From a checkpoint of a small mixture-of-experts model trained on Wikipedia: 96 ReGLU neurons an expert, a shared expert of 192 neurons.
Below are experts of layer 7 (counted from 0) of a mixture-of-experts language model. Rows are named gate (a neuron's input weights, with its number), up (a neuron's input weights, with its number), down (a neuron's output weights, with its number) and show model dimensions 0-191. Each number is 200 + 20 x the weight over its row's rms, rounded and kept within 0 to 999.
Before each expert's rows: a language model's description of what the expert responds to; "gets" lists some tokens that make up at least twice as much of what it gets as of all text. This comes from a sample of Wikipedia text that the model never trained on. Tokens count by the router's weight.

# expert 11
It responds to: Pipe separators and numeric cells in sports and election tables, especially right after a player name, plus opening parentheses.
gets: " | ", " (", " |", "; ", " ", ") | "
gate5,206,218,191,205,186,213,203,217,206,208,216,183,222,161,187,192,193,203,220,222,199,240,217,213,198,189,218,195,225,197,202,186,223,175,181,229,197,164,189,197,195,211,176,197,192,190,173,219,180,226,238,220,165,212,232,194,185,244,204,205,187,217,231,180,179,220,210,157,178,176,237,183,157,238,200,214,238,211,192,207,228,180,175,182,183,207,198,207,192,196,227,194,213,171,184,179,195,205,182,190,180,232,199,213,201,179,152,213,170,195,213,206,237,215,231,182,144,185,180,178,193,173,179,197,192,190,215,188,187,177,201,182,206,223,186,201,186,168,213,184,198,189,188,175,201,203,190,166,224,174,226,190,169,222,186,192,201,191,193,212,195,254,218,215,197,211,196,215,229,188,183,162,204,223,189,186,178,193,201,181,206,228,231,168,219,207,185,194,219,177,219,209
up5,189,196,178,232,207,218,170,189,201,219,193,213,211,179,176,175,236,187,231,197,202,202,153,203,197,228,209,211,220,194,180,224,223,231,198,213,193,184,215,201,197,189,173,193,202,203,178,186,156,203,223,202,233,212,234,188,204,191,193,192,182,214,189,151,191,192,218,192,171,216,202,189,172,202,187,205,186,208,189,173,212,213,207,195,220,214,243,230,171,154,227,192,210,170,201,218,193,227,190,242,170,199,147,197,192,180,143,188,175,209,185,188,211,210,236,194,186,181,165,183,237,190,187,205,202,181,182,192,173,190,202,173,221,226,197,197,202,205,194,174,179,187,194,213,211,203,224,228,209,180,237,195,192,188,197,180,203,200,225,219,181,232,177,226,197,157,206,220,244,202,209,192,170,231,223,195,203,178,217,229,226,202,199,198,195,195,196,227,218,191,217,214
down5,160,163,237,166,170,205,225,212,239,186,215,200,192,177,212,185,215,233,196,207,179,214,167,189,195,199,185,223,187,223,174,187,210,192,221,221,216,182,181,189,193,194,206,224,188,195,227,224,179,196,215,192,185,199,208,204,189,207,178,217,214,215,195,203,162,192,191,190,207,183,218,212,178,198,200,225,202,201,177,194,212,232,225,227,208,182,199,209,214,144,217,181,201,226,185,233,218,209,197,221,217,228,196,204,185,195,218,178,225,209,190,206,226,223,214,162,177,221,189,191,194,255,188,190,194,189,247,221,225,188,206,245,217,234,182,197,211,171,233,177,225,190,170,203,185,191,180,192,214,165,178,195,237,166,193,198,208,164,195,182,171,219,194,214,198,186,205,207,190,194,204,196,227,236,150,185,237,184,202,211,170,194,215,191,209,237,212,205,202,212,200,204

# expert 7
It responds to: Digit groups completing years and numbers, plus dashes in dates and scores, such as 1-969, 2-015, 86–79.
gets: "–", ", ", "0", "015", "020", "010"
gate5,195,258,239,196,210,209,224,183,197,173,197,206,197,187,202,197,210,219,180,226,180,211,181,184,221,191,216,243,153,218,196,204,208,200,188,212,214,222,212,240,172,218,216,194,173,213,185,213,181,212,249,186,220,228,219,202,173,225,190,182,176,200,194,194,183,179,157,185,242,224,198,206,208,226,211,182,199,222,200,212,207,240,199,167,203,182,198,188,195,206,212,215,171,195,219,198,224,207,184,194,215,238,140,228,192,197,185,214,216,184,220,194,209,192,210,216,174,170,224,203,239,194,169,206,166,191,202,181,212,213,195,211,236,174,176,198,211,201,219,176,228,217,203,183,183,179,213,202,222,233,212,199,196,155,216,214,222,194,216,191,233,246,215,215,208,186,238,205,208,201,193,178,175,220,209,180,214,207,204,209,187,181,198,217,183,201,195,212,194,192,227,172
up5,211,203,191,214,229,181,150,196,182,190,208,206,210,197,191,186,174,198,208,206,154,166,187,251,203,212,175,159,206,195,195,182,200,163,181,200,198,158,188,234,220,267,181,195,186,180,221,179,190,191,196,223,219,175,238,158,206,215,232,191,187,185,158,176,209,190,206,218,215,153,198,200,187,191,181,207,204,189,210,210,239,196,197,207,188,209,166,177,190,158,199,239,222,226,192,201,208,214,178,196,178,187,189,186,171,190,227,186,182,171,210,224,232,203,197,184,189,185,180,176,202,216,227,197,208,187,201,206,220,202,193,169,212,206,211,201,214,213,229,212,206,224,179,210,212,183,196,182,200,199,165,177,227,210,206,173,187,199,203,200,180,186,206,216,208,192,207,198,208,188,225,183,219,176,180,218,190,258,222,172,231,219,189,200,214,207,205,173,219,202,197,216
down5,188,197,178,233,192,196,194,192,211,238,196,201,196,223,213,199,187,219,180,171,166,213,176,230,236,195,195,222,210,196,225,207,226,195,216,170,219,238,157,191,202,186,205,224,203,181,191,203,231,195,197,195,205,182,198,215,184,203,205,195,195,178,201,227,173,213,195,198,203,202,245,173,250,216,221,201,203,231,205,195,215,214,194,189,221,234,189,192,228,172,214,189,198,197,199,211,206,219,226,167,225,220,188,203,204,225,188,215,254,208,211,181,207,248,226,203,233,222,188,197,208,178,209,208,210,210,205,234,187,213,212,217,182,177,197,201,187,187,191,185,205,195,184,190,200,208,202,149,167,180,172,221,205,240,223,225,190,218,223,191,183,185,195,220,199,177,227,239,172,213,203,171,221,223,196,202,167,213,174,194,179,192,233,215,205,164,213,168,221,228,231,162

# expert 6
It responds to: Prepositions and "and" linking phrases in running prose, such as in, with, from, by, for the, at the.
gets: " in", " and", " to", " of", " for", " in the"
gate4,222,197,179,195,190,205,194,214,220,202,217,203,194,216,239,221,199,235,227,197,194,214,216,190,188,220,163,205,219,190,223,184,185,176,185,215,221,202,193,185,207,195,194,167,193,209,183,228,213,202,171,218,176,180,182,213,181,203,154,235,180,188,227,198,182,226,211,195,186,170,171,208,183,214,214,214,207,172,197,238,220,180,192,224,218,179,241,216,173,193,167,169,166,180,196,188,195,210,179,190,232,217,167,238,224,166,201,194,210,218,201,212,189,189,226,187,208,179,185,234,215,195,232,204,240,179,189,215,211,206,220,188,153,206,155,230,211,187,213,195,203,184,171,187,177,199,179,177,193,183,225,162,204,189,190,176,213,178,180,205,188,251,178,240,194,192,200,221,168,194,172,228,197,198,192,198,199,221,201,208,238,190,208,224,212,179,201,226,204,181,216,196
up4,180,206,188,175,171,250,184,248,191,243,223,189,196,212,224,181,171,202,215,218,182,196,211,179,218,197,205,219,188,174,189,203,189,170,241,190,195,197,197,227,183,159,184,206,173,177,192,239,234,170,208,169,199,228,202,213,215,185,188,189,213,176,212,185,226,217,221,202,228,186,225,234,148,187,206,211,207,214,184,175,205,190,226,201,179,199,183,183,212,207,203,232,175,183,189,227,195,220,197,188,206,211,204,204,203,233,189,189,206,240,195,200,213,184,190,202,190,222,201,165,225,226,171,207,193,165,213,204,221,208,186,210,216,194,239,230,223,171,203,242,181,192,214,197,230,181,188,205,242,223,196,230,208,201,236,197,207,210,202,204,227,190,203,229,157,191,212,191,209,211,203,220,187,220,201,190,189,206,198,207,188,194,178,177,212,199,187,164,183,203,153,218
down4,177,156,197,199,218,194,203,215,191,201,189,204,213,195,181,216,197,172,207,190,227,212,203,212,192,221,190,211,167,212,207,209,173,153,184,175,192,166,225,172,175,160,163,181,202,236,189,202,221,196,197,192,215,173,216,207,197,199,179,193,180,186,227,199,219,182,189,187,179,207,187,167,209,145,199,214,191,157,225,247,199,202,181,215,190,206,213,190,176,193,225,179,182,205,233,212,184,236,173,154,204,241,166,212,216,163,194,195,184,205,167,192,205,171,214,189,214,219,204,183,193,216,186,231,194,221,189,201,209,194,217,184,178,181,178,208,212,188,211,205,183,209,201,198,180,206,178,175,206,218,172,209,214,180,192,187,224,198,223,198,236,211,177,199,191,208,190,189,180,186,150,203,203,180,205,123,214,209,182,166,208,211,178,208,220,189,195,217,205,182,204,223

# expert 3
It responds to: Line breaks, table-row pipes, list dashes and sentence-initial "The" at the start of new lines, sections or table rows.
gets: "\n", "\n\n", "1", "2", "| ", "|"
gate4,163,203,205,198,185,240,184,244,198,184,195,197,175,208,181,185,217,210,197,215,167,191,207,190,177,204,181,229,188,182,189,202,195,217,196,209,166,240,204,234,192,134,176,165,166,212,218,200,198,222,223,218,198,205,207,212,197,196,202,173,198,196,250,218,194,198,218,178,194,162,199,224,186,168,216,202,170,244,188,202,189,170,223,195,248,208,177,201,211,223,195,207,218,216,172,201,189,195,201,211,185,187,214,195,205,179,221,191,182,203,216,227,216,168,195,183,225,193,201,196,208,181,193,165,196,229,194,193,212,186,194,198,186,215,235,182,235,183,183,214,189,202,203,201,205,205,219,228,222,212,205,187,197,185,190,245,157,197,160,215,185,196,207,201,216,172,208,245,164,176,154,166,210,163,217,213,205,209,189,220,201,193,204,195,220,187,235,182,214,193,198,205
up4,199,190,217,210,169,176,236,176,246,203,190,195,235,243,241,183,166,205,193,206,189,193,156,210,226,206,195,197,220,202,215,187,196,216,192,207,204,209,197,172,175,194,236,203,208,191,191,179,188,193,207,197,215,207,156,173,199,208,188,204,206,217,199,223,208,208,177,179,188,222,196,205,192,224,217,178,149,168,179,196,238,231,163,198,175,190,197,187,188,178,213,216,184,215,187,181,162,228,222,215,187,219,186,240,181,227,176,188,199,203,193,197,201,198,195,191,220,219,194,198,186,220,212,194,190,197,255,211,245,191,195,217,224,189,189,167,162,210,176,208,238,172,235,192,188,228,204,172,219,180,200,210,191,211,205,168,214,192,206,203,194,239,205,195,208,238,216,199,219,234,201,194,212,228,178,208,234,201,205,228,164,183,227,222,178,205,191,202,209,213,200,193
down4,215,196,214,217,190,202,180,203,197,213,171,221,202,174,175,183,212,208,234,156,221,200,188,195,199,221,201,211,218,194,185,191,192,220,227,163,235,238,155,192,183,194,189,221,233,207,224,222,180,248,175,188,166,211,181,182,197,140,167,173,188,195,221,211,231,213,191,198,229,191,229,179,181,217,179,220,165,224,189,153,174,196,213,207,161,196,181,195,205,208,182,205,221,239,193,176,200,196,222,232,200,192,172,215,202,207,168,190,213,202,195,191,223,201,198,206,184,220,188,168,215,192,187,190,211,192,225,181,207,181,232,224,179,183,228,213,203,215,197,190,182,176,187,208,230,193,214,228,207,207,241,192,204,192,187,198,169,222,206,219,215,217,184,176,217,176,174,209,233,192,208,201,225,246,208,197,183,210,183,217,196,208,223,170,238,205,207,213,202,189,209,207